Weights of a small mixture-of-experts language model, trained from scratch on English Wikipedia.
Experts: 24 experts in each of 5 layers, 672 SwiGLU neurons an expert, 1 pick a token, a sigmoid router.
Below are experts of layer 6 (counted from 0) of a mixture-of-experts language model. Rows are named router (the router's row for the expert), gate (a neuron's input weights, with its number), up (a neuron's input weights, with its number) and show model dimensions 160-319. Each number is 128 + 32 x the weight over its row's rms, rounded and kept within 0 to 255.
After each expert's rows: "mostly gets" lists some tokens that are sent to it at least half of the time. This comes from a sample of Wikipedia text that the model never trained on.

# expert 11
router [117 139  95 116 133  73 134  65 120 139 153 101 119 113 103 114 122 116 179 109 108  77 106 169 129 169 151 124 164 135 154 133  88  73 155 113 186 136 162  64 152 168  78 126 142 166 157 157 137 105 184 133 164  99 138 147  90 117 110 128 125  95 161 132 155 133  80 138 172 113 131  65 151  69 193 137 187 186 119  98 160  92 115  43  95  65 129 150 148 120 134 157 146 119 151  72 130 129 144 113 163 140 126 113 134 115 111 190  93  97 127 179 130 143 167 120  92 152 194  95 145 132 117 146 104 180  91 137 144 121 115 143 104 116  76 162  72 118 170 175 163 165 120 172 154 193 171 140  70 117 138 155 102 142 116 128 161 182  95  88]
gate3 [140 130 134 124 190 124 122 132 138 145  54 129 101 129 104 134 120 125 115 152 139 116 180 132 138 137 121 110 104 128 145 197 155 185 168 132 155 129  91 141 159 124 139 140 102 145 118 130 149 107 155 131 139 129 115 139 154  76 141 192 144  79 159 164 108 157  79  82 181 133 168 102 139 123 111 176  96 178  94 127 106  53  83  81 148 179 176 155 133  88  88 144 117  94 132  77 134 106  83 137  93 124 115 104 149  79 160  97 152 165 119  99 173 138 138 154 131 132 148  93 139 106 122 129 114 194 111  97  82 112 183  94 154  91 188  54  92 127 146 115 133 129 100 146 142 122 149 134 138 107 154 146  72 122 157 142 187 192 111  77]
up3 [115 118 139 172 120  87 165 129  98  89  51 108 114  94  77 141 108 109 153 123 113 168 134 132 134 117  96 115 138 131  96 106 113 117 146 173 110 132 135 132 154 122 111 105 150 151 148 129 144  92 127  87 178 166  74 124 164  88 142  59  52  94 128 151  66 132 147 120 174 126  81 111 104 203 172  82 123 160  75 173  86 132 107 135 140 170 168 117 139 136 144 126 139 179  86 132 147  85 118  80 109 163 120 139 149  87 106 157 120 101 102 119 106 137 148 134 152 169 185 146 131 163 157 165 131 125 118 120  89 147 112 146 169 149 119 165 156 112 112 164 113  99 165 135 191 168 215 169 141 118 178  81 168 147 139 180  82 165 156 110]
mostly gets: " sh", " per", " El", " pre", " trans", " ro"

# expert 22
router [149  80 147 159 117 142  91 136  71 137 111 190 136 101 156  76 136 164 100 129 114 105 118 144 127  66 100 145 119  89 136 187 132 125 120 126 124 168 127  98 166  60  92 152 145  80 128 153  80 129 156  87  87 102 113 127 105 131 122  92 132 153 139 129 107 121 174 106  66 126  89 121 159 126 144 138  86 144 143  62 153 150  63 145  73 127 100 140 147 104 143 193  87 124 141 139 124  92 176 108 130 115 116 175 144 195 104 184 144 127 105 105 130 137 147 122 114  70  92  92 121 133 147 111  66 116 108 130 193  97  91 133 152 120 125  81 163 101  37 106 158 130 204 155  69  95 137 154 123 102  62 102 179 125  87 113 168 103 137 136]
gate0 [ 36 138  74 153 133 107 121 128  67 127 111 191 132 128  90 162 102 146 109 145  94 106 135 151  91 160  98 153 129 145 119 114 110  74  57 105 119  79 115 122  87  77 154  93  97 100 111 156  82 116 124 161 118 112 192 133 131  92 140 118 124 155 188 154 104 130 100  52 120 214 183 115 162  55 124 207 151 145  87 109 151 130 115  73 148 111 151 138 130  99 126  98  78 129 170 126 145 108 148  85 153 125 120 162 156 122 145 122 106 143 161 188 101 165 143  98 126  71 122 178 125 101 111 221 125 140 184 133 112 129 160 146 179 146 112  92 204 106 140  94 139 173 114  81 116 162 157 137 176 173  97 106  76 104  70 163 146 186 141  99]
up0 [ 99 129  94 132 131  84  99 120  87  91 140 165 106 120 114  70  96 140 156 173 159  77 169 139 117 128 122 141 114 156 147 152 119  53 180 176 166  56  95  97 134  97 130 171 125 131 120 145  97 103 192 137 107 131 182 111 154 137 134 147  99 132 153  73 122 118 114 118 110 191 190 138 141 165 143 153  65 151 109  87 130  84  89 111 220 151 180 160 166 131  84 105 129 114 130 154 124 122 103  63  94 152 122  65 149 163 134 116 165 131 157 165 112 178 113 103  91 180  94 100 161 121  85 131 128  97 143 145 125  88 136 165 134 134  49 116 196 123 148 153 173 153 128 141 108 149 128 101 135 109 130  54 119 153 153 103 118 157 111 121]
mostly gets: " art", " Art", " class", " Class", " chief", " Ball"

# expert 3
router [126 226  98  85 126 107  94 160 164  98 165 102 150 130 114 163 126 136 146  77 112 154 155 123 137 108 157 134  92 148 101 155 113 113 114 128 129  75 108 217 122 213 203 109 144 167 170  94 184  85 104 161 146 172 124 100 152  81  64 178 127 145 159 116 170 113 150 143 189 214 161 183  97 123  84 171 160 103 125 206  92 113 132 141 123 123 164 138 102  56  90 131 165 107 103 137 116 127  20 124 138 128 135 129 142 111  69  89 109  97 176 105 154 118 134 136 186 181 117 133 118 148 124 133 253 151 219 101  74 178 150 127  92 122 174 123  63 150 116 168  91 133  90 139 149 104  86 124 137 134 103  92 110 108 134 102 151 140 114 160]
gate3 [113 219 154 107 110 110 154 118 171 169 134  95 164  94 112 117 119 124 121 119 103 136 137 191 124 158 136  93 142 129 114 139 185 128 138 107 140 172 186 130 124 124 120 161 117 114 122 126  88 100  59 158 176  78 121 126 130 116 141 149 196 154 143 100 170 114  54  80 128 151 154 146  67 137 172  85  74 110 126 148  68 118 149 143  89  83 115 126  86 161 125 103 138  97  89 129  79 151 148 128 102 142 140 132 111 128 162  83 179 107 117 117 126 118 111 123 111 150 224 126 108  99 107 136 183  79 114 125 147 145 147  62 101 113  86 200 122 122 121 143 135 136 130 116 133 142 109 106 132 157  94 158  89 190 136 123 171 116 106  82]
up3 [ 99  67 112 102 116 117 122 194  78 115 131 134  57 130  92  90 159 152 122  95 165 108 125  77 156  94 159 150 146  65 117  97 124 198 169  96 133 131  74  81 151 128 157 153 186 178 113  91  71 200 108  91 108 104 149 142 126 121 135 139 145 114 175  96 166 110  99 106 149  99 164  93  86 153 111 128 172  94 108 152 156 115 148  49 112 160 130 117 166 136 113 116 143 164 199 182 147  77 113 151 147 114 159 137 135 174 190 139 109 108 150 135 112 170 167 148 137 132  79 161 136 117 172 165  66 115 164  86  94 101 156 149  91 127 154  92  79 112 125 103 134 152  97 101 108  97 109  93 118 187 140 171 138 139 110 158 122 141 116 159]
mostly gets: " his", " their", " its", " of his", " for his", " in his"

# expert 19
router [ 96 105 176 167 122 138  92 110 144 150 152 164 157 150 135 102 169  73 154 108 182 115 145  38 116 131  77 124 132  76 135 175 177 120 132  91  98 159 159  58 121 119 111 152 144 109  42 103  96 101 118 129 157  54  92 141  78 118 158 107 134 156 145 145  73 130 124 106  83  91 131 113 137 134 123 129 108 142 115  90  77 132 174 106 136 135 121 120 124  98 140 107 122 128 214 169 105 112 118 168 107 186  68 150 159  96 130 110  75 163  80 145 144 103 156 109 143 108 112 103 124 115 127 146  88 134  55 152 185  92 115 163 164 119 115 102 137  81 106 124 132 142 116 100  81 132 132 117  19 136 119 124 192 123 164 158 173 110 190 133]
gate8 [134 144 134  88 128 139 148 148 104 133 110 123  85  90 122 111 149 154 144 182 131 130 128 153  95 148 131 109  88  85 145 148 134 126 131 111 123 150  95 160 122  67 181  82 100  98  75 114 141 109 131 161 169  98 138 139 140  63 189  72 106  78 100 171 136  64 153 146 125 131 134 128 168 130 113 157  81 131 138 110 109 167 164  83 168 111 105 189 160  91  65  92 119 150 188 108 118  95 102 155 139 178 145 168 147 152 133 135  86 141 173  91  67 233  90 178 132 125 102 121 170  98 173 143 141 128 166 131 141 200 101 142 130  59 180 139  55 125 158 164 136 139 132  98 191 183 123 177 119 213 138 198 179 128 105 118 162 180 119 115]
up8 [211 160  94 101 110  83  96 129 107  92  95 152 109 172 151  85 162 138 121 121 124  91 135 112  10 130 199 152  78 161 146 154 183 109 110 117 134 152  90 147  80  94 107 133 140 108 147 139 143 148 111 151 186 142 168  95  95 137 145 126 132 102 126 137 123 113 166 151 179 131 153 106 146 135 109 112 152 113  87 102 101 110 127 105 174 136 158 142  96 109 140  89 115 127 130  84 131 110 180 135 126 131 124  96 168  98  87  78 123 111 157 104 151 175 157 162 102 119 122  94 178 108  71 145 139 130 107  88 155 155  66 211  72 135 194 141 134  96 140 139 168  93 137  89 132  90  50  87 181 157  77 127 196 162  89 208 160 198 119 147]
mostly gets: "es.", "\".", "s.", "ing.", "ers.", " App"

# expert 4
router [ 94 107 128 195 138  73 159 174 117 157 132 136  75 118 171 138 147 129  87 131  81  66 125 175 138  92 100 168 127 116 115 102  66  79 132 136 186  92 122  84 103  98 119  88 128  96 142 148 110 176 121 143 125 129 137 117  86 111 134 138 134 105 119 116 129 156 100 136 107  64  27 119 179 183 163  91 143 172 101 124 195  88 160 148 184 142 112  75 115 163 104 108 126 127  82 176  94 194 169 191 146 141 101 194 135  94 152 135 130 133 108 123 104 160 109 100  82 127 133 140 156  96 155 147 108 123 128 168 135  82 156 115 108 154 155  99 135 170  87 182 133 136 171 159 110  95 168 140 130 113  82  84  91 112  64 149 100 120 174  98]
gate5 [160 139 119 133  87 112  95 127 109 114 120 191  93  61 126 112 112 144 107 122 121 147 123 150 104 115 134 133 126 132 143 143 186 148 174 187  90 151  50 114 142 145 134 202 121 114  51  95 102 151 148 168 135 153 158 127 109 163  79 106 143 125 128 133 132 115 117 137 116  59 112 131 117 126 144 138 159  80 134 182 181  90 128 133 102 182 168 101 152 151 157 169 131 136 115 136 170 166  99 106 176 163 153 117 139 128 118 150 144 133 104 138 216 106 163 147 131  89 117  82 147 100 125 136 126 139 110 120 170 127 132 174 154 134 139 117 166 108  69  97 160 182  94 164 117 145 122 186 168 100 142 157 171 188 169  56 162 161 181  65]
up5 [132 142 149 131 107 157  63 139 171 129 115  79  68 132 157  93  93 145 175  69 113 132 128  81  99 142 100 134  73 105 191 106 105 189 116 173 130 100 128 116 152 159 155 162  96 196 144 149 142 164 134  90 108  75 109 156 153 148  89 121 109 134 119 168 128  69 162 120 158 143  85  67 151 127 104 144 157 221  86 185 145 126 136 162  65 173 129 151 130 108 120 141 102 128  75  86 173 133 157 115 153 123  97 148  99 148  92 131 108 123 161  97 166 131 127 144 119  99 135  80 140  96 138  74 105  94 174 118  89 122  85 126  98 124 150 133  51  92 126 119 115  65 129 151 139 128 108 140 173 101 142 138 123 136 152 123 136  95 133 207]
mostly gets: " National", "ular", " national", " public", " International", " political"

# expert 6
router [119 108 131 108 107  82  98 117 143  94  81  74 161 157 168 126  88  84 125 174 146 130 162 123 114 163 130  98 116  94 167 110 154 161 139  72 131 172 142 115  49  77 185  96 155 104 143  87  88 157 126 121 132 141 122 119 103 154 103 112  88 125  57  88  69 189  96 130 137  94 124 178 141 145 116 169 155 148  99 129 193 164 123 129 127 147 128 179 163 164  89  91 138 172 165 101 195 146 144 113 130 105 151 175  75 146 163 143 159 146 123 154  94  86 106 165 122 170  98 172 109 112 151 100 123 152  86 155 123 141 130 119 187 162 107  92 120  55 136 139  92 127 109 150 137 107 145  83 102 121 135 137  97 173 102 112 122 147 153 165]
gate3 [121 121  90 147 103  40 123 107 152 121 141 172 142 104 111  95  71 150 127 156 115 138 146 126 110 148 122 135 110 124 179 120  65 129 107  93 104  70 102 186 154  63 126 158 112 111 136  88  96 118 107 103  83  58 127 105 151 116 107 141  94 151 116 131  76  92 134 163 157  70 174 160 127 179 159 169 150 153 104 195  94  67 152 142 132 120 125  86  99 125 114 130 171 226 185  94 111 109 154  74 163  84 113 156  56 148 112 126 136 146 106 135 135 218  99 116 125 134 120 127 167 127  89 118 139 147 126 149  98 144 130 126 152 175 127 138 112  71 133 145 117  80 130 115 169 132 159  90 189 144  95 104 154 103 151 152 158 149 137  59]
up3 [162  84 165 134 173 134 135 134 161 137 118 102 128 102 107 144  93 146 103  73 151 139  94 108 148  98 212 151 145 158 138 123 200 122 108 144 100 157 148 163  79 112 142 146 117 107 149 139 124 137 171 109 165  98 124 170 122 131 118 109  37 119 178 138 144 144 120 117 122 159 135 152 137 134 110 143 135  85 112 122 112 109 111 119 158 104  94 143 147  95 111 171 164 170 148 168  77 146 147 138 204 122 130 110 180  89 153 109 125 156  80 154 120 192  99  73  97 112 138  70 121 119  76 129  92  78  85 147 105 164 118  94 150 145 161 109 137  75 127 125 132 172  77 157  19 155 150 112 115  57 137 146 109 139 133  99 144 145  53 169]
mostly gets: " T", " t", " | T", " sp", ", T", "att"

# expert 9
router [ 87 109  85 145 141  82 197 165 188 131  82 112  99 160 101 123 153  83 107 123 177 167 118 109 108 162  60 127 124 209 164 111 122 153 111 159 130 151 104 170  99  59 189 145 110 134 120 154 192 126 152  91  80 106 116 186 183 109 175 133 118 101  92 179 116 105 120 139  45 133 104 110  89 105  97  96 125  99 111  85 124 107  67 159  79 147 102 129 114 147 113 185  71  97 123 145 106  99 128 151  97 141 158 112 138  79  86 121  85 147 177 141  87  89  80 127 137  72 150 127 151 100 191 109  94 120 109 148 165  90 109 137 103  94  75 146 135 119 121 106 149 168 116 129 135 159 138 111 155 136 132  51 111 179 135 110 149 122 183 172]
gate3 [149  96  95 105 175 108 154 102  96  81 143 137  71 137  70 142 122 118 131 153 160 153 162 134  96 115 151 128 149 126 152 171 145  85 125 132 129  98 131 194 146 131 119 100 101 131 142  60 127 141  71 166 158 136 102  83 106 108 113 113 146 117 134 147 169 114 137 181 125 101 139 115 127  97 106 107 104  87 135 150 183  86 157  94 139 160  95 179 134  92 172  96 164 132 146 165 121 105 100 173 115 169  77  87 149 158 156  83 126 140 141 139 168 145 108 137 205 109 131 126 141  86 121  75 100 102  68 114 118 124 192 128  92 102 143 234 124 220  82 140  96 113 167 189 157 139 151 143 107 156 131  90 151  97 125  83 150 113  62 150]
up3 [ 71  65 134 183 143 167  72 106 166 190 107  75 168 173 144 154 111 117 133 120  73 139 104  88 156 115 114  92  83 112 146 148 172 106 136 112 161 145 149 118 135 134 101  83 117 169 159 157  98 107 126 101 145  95 116 132  47 180 109 108 145 111 143 110  58 119 140 112 105 186 142 107 144 120  95 136 111 145 162 141 138 105 154  91 133  71 154 130 119 146 138 134 156 133 128  97 134 114 116 133 155  58 153 199  78 131 162 133 101 145  68 179 145 139  77 132 136 113 150 160 138  97 170 156 122  76 118 104 180 144 143 139 144 115 145 116 157 122  91 136 117 122 107  80  70 110 116 166 137 114 123 113 192 103 169 181  83 154 126 158]
mostly gets: "enn", " Pan", " gen", "hn", "v", "ov"

# expert 0
router [125  72  78  83 122 140 111 112 141 129 149 161 101  98 138 165  97 140 195 164 191 169 137 118 211 130  95 127  99 115 117  78 102 101 135 174 162 125 132  70  83 156  79 148 108 115 130 155  92 146 126  86 164 105 146 182 127 129 134 130 182 140 146 186  79 164  84 143 184 145 114 134 104 134 122  91  63 157 145 104 124 123 115 107 142 111  57  45 147 177  97 128 121 136 102  98 124 106 118  92 131 112 104 168  99 106 160 111 149  74 173 189  82 129  83 128  99 144 148 132  89  99 166 103 176  88  83 166 181 185 109 135 152 177  93 100 181  42 122 171 116  87 131  86 140 125 100 109 114 142  88 129 149 167 135 135 100  99 129 105]
gate3 [181 155 115 129 149  62 123  92  86  66  79 113 166  68 127 173  98 166 161 144 104  91 101 122 132 154 123 126 118 134 151 152 128 129 128 148 158 135 128 100 108 145 199 105 115 123  96 105  96 123 103  64 157 184 110 160 105 130  88 116 138 143 190  72 142 138 128 123 157 151  92 185 159 141 117 138  91 193 177  49 128 118 172  67 120 107 124  89 124 107 100 165 150 125 124 125 162 148 157 130 126 101  69  98 204 178 151 121 142 123  73 186 133 114 133  30 126 101 168  95 180 191 133 137 122 151 167 188 146 124  63 119 151 147 127 145 125 151 135  86 166 102 152 116  91 128  73 105 147  93 101 168 111 132 142  93 106 189 175 103]
up3 [162  82  93 127 152 111  93 181  93 139 132 128 173 157 117 100 125 104 174 117 140  85 132 141 159 122 107 108 185 164 192 131 100 144  51 170 122 159  78  67 109 109 122 113 111 151 154 159 127 130  86 141 157 106 101 145 125 150  96 194 107 124 171  65 141  89 135 149 152 127 115 125 164  98  82 171  65 213 186 136 156 161 167 108 142 132 100 118  82 107  78 130 145 134 210 105 150 103 152 135 164 125 130 119 178 151 141 123 119 139 128  85  40 163 106 135  92 113 114 107 164  91 125 152 129 157 128  98 158 166 145 162 137 170 107 159  73 207 101  72 155 112  85 117 151 118 106 176 104 134 146 121 163 113 158 101 156  74 137 149]
mostly gets: "ations", " people", "ins", "ities", "ians", " men"

# expert 7
router [ 58 117 194  95 145 153 168 150 108 126 120 116 107 128  88  71 147 137 127 182 166 128  79 117 117 133 184 162 156 147 170 132 152 199 179 151 130 191 110  98 160 136 111 140 138 140  86 112  89 155 106 118 129  74 146 119 179 106 135 113 177  75 121 105 153 111  81 160  59  99 129  84 120 139  91  60 151 120 106 144  65 153 127  99 128 152 155 119 114 166 146  86 133 116 118 126 108  95 212  93 102  94 149  72 148 178 136 154 157 116 101 129 175 100  99  69 142 122 144 129 117 141  96 204 114 180 169 136 163 136 106 173 129 135 102 107 161  74  98  90 187 100 172 169 117  93  91 135  97 170 135 133 116 130 154 142 117 111 136 168]
gate4 [104 100 144  73 182 174 159  86  95 120 148 102 120 134  75 130 124 122  87 122 148  97 139 125 166 189 119 163 141 165 162 103 114 149 141 140  67 115 139 108 125 129 103 136 146  92 110 123 121 184 155 155 115 104 147 141 147 110  87  99 165 154 137 115  93 126 120  92 117 135 115 156 160 102  89 132 158 165 122  59 134 144 146 135 112 136 114 122 174  96 122 112 128 154  94 106 115 124 159 119  99 183 166 174 143 149 163  98 155 171 135 128 155 125 184 167 138 114 131 157 150 163 201 158 139 186 117 107 140 131 112 144  99 136 135 127 121 147 120 160  52 124 145 140 162 165 139 163 132 123  58 112 161  13 132 152  65 125 125 212]
up4 [146 121 115 143 139  99 150 102 124 137 144 117 109 165 124 146 170 182 118 143 143 167 190 104 212 149  91 109 140  96 148 147 129  76 115 118 111  95 121 118 113 101  74 124 118 181 110 131 111  97  81 109 169 172 177 174 130  58 140  69  98 118 126 105 123 106 125 121 151 136 137 106 159 121 118 169 135 101  63  92  89 116  89 143 161 104 104 160  70  86  89 106 170 104  91 125 120 116 101 139 135 131 177 124  94 106 176 136 118 142  80  88 114 138  92  96 163  99 107 121 118 142 123  64 140 133 113 165 149  99  74 102  80 110 177 114 133 149 114 127  83  91 203 171  97 165 142 127 106 179 123 144 141 158 130  90 153 131  84 108]
mostly gets: " United States", " County", " New York", " China", " College", " London"

# expert 18
router [120  96 168 117 119 158 158 134 122 139 165 160 134 137 143  91 120 130 145 184 145 146 116 167 113 101 132 136 145 125 116 106  72 172 137  87  51 159  69  99 101 100 152 120 119  99 160 116  81  85 108 118 145  82 113 139  96 138 163  70 108 191 123 165  90 130 146 156 116  88 181 151 194 116 127 103 174 139 101 108 110 114 179 139 139  91 116  91 114 189 204  70 102 131 110  96 126 138 134 138 136  91  81  75  73 130 151 139  95 136 166 173 123 144 164 164 111  53 104 129 156  99 115 126  78  83  83 127 198  76 103  98 135 123 145 122 151 132 153  78 140  76 144 118 159 153 141 104 108 104 104 139 114 146 172 146 106 150 152 138]
gate13 [125 108  99  85 125 145 125  90 141  99 120 128 133 138  53 159 116 163 172 136 126 106 144 141  99 112 137 141 118 160 152 106 159  90 159 178  63 139 100 152 143 192 183 132 150 107 135 143 154 139 155 148  99 110 156 118 136  39 127 132 100 109  56 114  68 129 137 180  94 148  89 141  94 143 151 104 160 119 107 133 129 131 164 122 115 116 156 154 122  72 136  98 134 110 109  97 157 139 120 110 116 133 179 141 177  69 127  95 114 121 150  67 136 146 124 126  99 177 105  73 127 166 112  98 115 196 133  46 123 138 162 142 168 141 124 170 107 167 107 167 156 124  33 130  97 178 157 116  97  87 152  66 121  53 190 104 135 125 140 131]
up13 [148  70  67 186 148 142 110 134 124 145  84 156 118 110 163 146 101 102 108 166 174 171 174  80 126 137 125 197 122 102 117 183 133 122 135 126 118  98  85  96 152 110 189 125 136 112  87 110 106 147 196 123 131 127 172 129  73 127  89  93 148 173 120 168  84 129 131 144 122 122 175  85 123 126 111 131 198 150  95 153 121  58  84 141 119  79 110 180 166 125 170 101 124 177 112 128 188  96 127 117 142 148 132 126 163  82  90 108 122 127 188 131 112 100  83  82 178 140 104 157 130 156  86 166  86  42 171  58  70 106 199 111  73 134 176 104 125 144 136 133 113 139 108 114 136 157 150 110 134 108 148 147 160 123  96 177  95 123 139 145]
mostly gets: " |  |", "% |", " |  |  |", "|", "  -", " |  |  |  |"

# expert 12
router [150 101 177 182 112 148  90 174 139 101 149 142  89  55 147 147 131 149 124 144 151 146 144 107 168 158 134  89 134 155 141 173 134 111 120 136 124 103 169 147 133 106  92 155 118 119 114 191 106 128 121  86 133 164 142  95 136 162 175 130 133 194 113 176 126 184  87 122 134 145  87 165 118 123 120 100  99  85 135  84 173 158 129 111  70 148 129 143 136 170 115 149 131 154 163 155 192 113 145 119 154 164 134 152  98 155 139  72 124 109 164 180 120 176 169 138 129 106 155 139 142 128  62 184 145 135 139 117 144  97  88 129 131 113 133 122 149 171 144 117  83 101 159 104  72  55 185 184 166 150 172 163 119 145 115 184  75 118 128 138]
gate3 [ 89 129 155 136 114 127  95  87  76 127 118 145 113  69 198 126 162 115 155 123 152 146 102  87 133 117 128 188 124 167 140 164 103 100  88 165 100 124 118 133 128 141 129 114 178 143  71 156  74 115 140 184 124 129  97 138 181 156 114 162 143 158 139 126 132 109 145  66  43 159 124 181 115 149 159 126 154 173  87  96 150 127 146  58 135 101 137 151  78 108 106  70 129 120 136 118 107  98  92 104 123 114 131 139 108 135 153 153 113  77 159 129 124 175 123 116 102 133  90 120 146 180 128 113 158 130 171 120  83 110 165 148 149 181 153 182  93 161 225 170 136 122  92 133 133 135 148 132  82 131 120  81  98 118 121  76 134 158 102 122]
up3 [144 106 134 166 147 156 136 131 116 172 169 134  96 122 165 139 116 120 165 117 161 187  79 146  95 110 104  99 145 100  92  93 115 129  98 116 191 159 167  91 137 152  97 181 144 153 129 175  62 102 124 107 126 134 155 104 164  90  90 124 123 178  74 149 204 147 114  80 129  54 121 176 123 146 145 214 150 149 102 146 133 157 140  95 101 152 175 145 186 145  42 213  90  71  74  74  47  76  88  40  80  68 151 117 125 103 125 123 128 117 138 157 155 151  97 167 120 144 100 118 116 130 129 153 111 113  78  97 140 122 148 107 152  72 133 165 119 103 127  85 113 108  82 146 114 112 211 101 108 144 171 118 162 151 153 115 134 121 205 107]
mostly gets: " R", " | R", " P", " | C", " C", " Sc"

# expert 17
router [134 144  93 137  94 182 184 125  99 190  97 132 161 141 152 135 106 162  41  92  92  91 102 137 144  80 168 114 136 105 145 135 151 112  83 131 143 151 179  96 165 135 106 181 119 162  76 106 118 159 123 131 144 175 195  95  94 116 113  61 194 161  99 157 122 168 109 123 147  77 100  86 157 162  90  99  93 136 141 154 154 156 120 134 132 147 116 142 107 164 111 136 132 126 114 199 125 100 130 127 122  94  64 108 135 173 114 143 151 188 116 133  80 131  98 151 194 146  97 180 103 169 127  97  84 159 118  81 126 105  96 120 135 106 107 156 151 131 142 117 150 129 171  79 186 149  95 136 167 130  88 140 157  70  53 138 135 114 123 116]
gate6 [111 150 197  95 149  81  85 106 101  88 122 154 102 106 111 126 138 174 113 143  87 185 104 130 157 115 117  97 135 151 136  59 123 127 103 149 119  93 128 135  82 127 137 197 147 144 130  94 183 107  96 116 181 172 148 153 120 161 113 122 143 134 171 125 167 194 141 132  86 156 168 111 130 189 178 162 153  94 132  95 166 126 165 141 107 122 142 188  89 175 171 191 100  89 112 140 106 101 103 107 142 137 111 130 107  93  82 199 168 124 165 120 190 172 124 140 128 166 136 106 133 166 169 125  78  80 179 123 126 135 149 152 124 181 148 127 109 142 100 163 169 185 157 104 139 135 137 132 136 177  90 117  64 124  72 144  59 122 137 110]
up6 [126 152 143 140 143 163 120 119 128  89  78  78 145  96 132 141  93 138 137 114 133 163 187 112 103 156 168 162  96 122  52 163 116  90 136 145 165 115  84 146  85  72 112 142 101 104 163 159 137 171 162  76 127 111 127 138  85 109 168  79 130 139 137 161  90 148 131 108 102 100 179 164 129 168 155 172 116 164 126 141 160 109 135 100 154 153  87 184 172 168 169 149 161 120 180 115 163 130 118 109 147 183 113 184 121 219 102 138 203 158 131 114 177 134 126 101 120  94 130 101  87  94 154 108 105 100 133 127 155 180 168 180 129 119  68  95 144 114 167  90 147 173 134 108 101 121 115  98 126 154  93 136 150 111 186 155 134 125 116 174]
mostly gets: " John", " J.", " Robert", " Michael", " David", " George"

# expert 14
router [135  13 135 110 105 155 148 158 125 149  50 125 128 121  50 126 120 120 138 106  89 125 154 130 109 115 111 128 119 100 166 168 133 154 150 185 105 126  88 165 148 131  68  89  80 116 189 167 132 112 118 110 142 153 142 143 156 140  97  50 100 142 133 111  88 118 101 117 102 161 190  91 179 122 181 182  81 155 144 110  86 127 116 156 111 153  88  96 139 128 154 120 110 121 127 161 119 112 152 162 106 149 161 145 129 150 148 153 115  99  80 135  88 131 111 125 102 108 165 136 140 109  87 113  45  87  87  99  71 140 195 167 123 147 111 146 138 109 191  63 141 140 109  83  81 155  82 148 136  91 113 122 173 144 131 108 108  81  77 111]
gate3 [131 160  95 101 158  93  52 132  96 134 171 152 130 119  72 135 100 138 130 138 131 199 108 123 124 146 108 118 141 134 119 100  80 146 138 208 176 150 100 167 144 130 117  96 152 130 172 157 162 103 139 159 108 104 176 116  91 115 102 149 158 160 171 141  89  28 145 103  81 167  97 119 149 159 202 115 126 118 167 176 103 157 158 181 113 122 128 127 186 121  90 100 125 127 109 147 111 126 166  80  92 123 161 132 131 193 103 154 128 150 132 130 137 137 159 137 126 141 125 109  58  67 167 153 150 129 131  96 109 191 103  95 139 206 113  60 125 201 169 107 146  75  91 131 126 129  52 112 159  86  80 117  52  81 112 104 132 152 114 137]
up3 [131 116  93 219 118 186 178 157 125 133 119  73 100 164 146 146 151 171 113 118  83 151 118  73  93  87 153 174 116 134 109 148 138 134 110 113 135 155 154 121  92 156  76 154 167  97  88 160 122 118  87 110 165 148  87 116 153 173 110 137 135 140  89 119 152 137 120 157 148 190  75  63 137 103  87  67 104 180 138 119 134 141 140 120 118 111 127 133 136  75 149 142 149 123  76 114 110 145 206 199 104 113 148 110 144 137 174 132 119  78 119 129 173 143 163 143  89 129 133 114 158 111 124 109 132 144 130 176 153  66 142 143  57  89 109  95 143 122  89  96 137 115 172 167 130 107 152 150 144 167 165 104 129 169 159 126 138 105  72 118]
mostly gets: " in", " on", " under", " after", " In", " at"

# expert 1
router [110 117 117 140 129 126 113  74 178 142 129 107 112 100 142 130 141 128 133 154 146 130 123 121 153 188 170 113 137  86  98 111 106 145 129 151  45  89 158 121  68 104 158 162 145 150 134  84 157 144 185 124  81 128 155 101 154 174 146 205 109  74  60  71 129 136 136 188 178  77  97  19 126 136 214 136 152  97 117 101 136 156 156 119 143 120 105 178 143 153 128 123 123 160 192  69 151 152 143 136  64 143  95 108 176 148 118 168  80 138 109 134 162 119 103 173  67 109  72 141 169  88 113  83  81  94 161 141 179 142 118 167 116 151  99 121 144 159  76 139 105 118 136 136 102 122 109 104 161  92 147 114 146 144  32 135  94 167 114 149]
gate3 [177 140  72  53  81  78 150 139 158 125 145  72  88 123 133 116  66 142  74 102 191 145 181 132 116 178 110 177 115 170 123 121  92 185 114 133 132  94 116  84 133 127 119 142 139 155  99 105 148 111 173 128  99 116 149 140 130  81  81  91 121 182 132 136 140 130 122 125 184 211 110 154 171 175 171 153 182 194 142 132 144 148 135 117 102  89 180  88 103 158 114 153 165 105 115 116 138 166  99  92 105 100 122 138 138 160 117 174 155 114  86 175 162 124 165 140  73 168 125 128  50 124 154 103 153 135  91 147  81  91 119  61 171 142  98 165 132 147 161 146 144 131 117 132 164 159 136 132  62 169 125  73 103 128 134 164 117  93 146 165]
up3 [164 149  51 116  96  76 156 114 100 133 154 118 130 143 128 122 164 128  20  78 186 152 193 116 171 128 121 140 183 125 157 137 146 116 154 143 129 116  86 122 146 185  99 162 195 134 137  85  84 133 132  82 128 124 112 115 134 134 131 124 140 171  73 154 197  99 136 131 151 143 147 132 152 141 155 162 143 160 136 131 170 116  88 130 128 151  89  91 155 209 150 121 162  80 114 124 155 113  92  92 166 124 177 150  72 157  96 188  70  66 127 133 123 159 121  93  81 169 107 150  94 146 150  89 167 158 107 140 141 130 152 147 142 178 125 161 122  68 135 132  80 107  76 149 149 112 150 155 112  70 122  99 101 142  71 127 116 107 147 144]
mostly gets: " he", " who", " would", " He", ", which", ", he"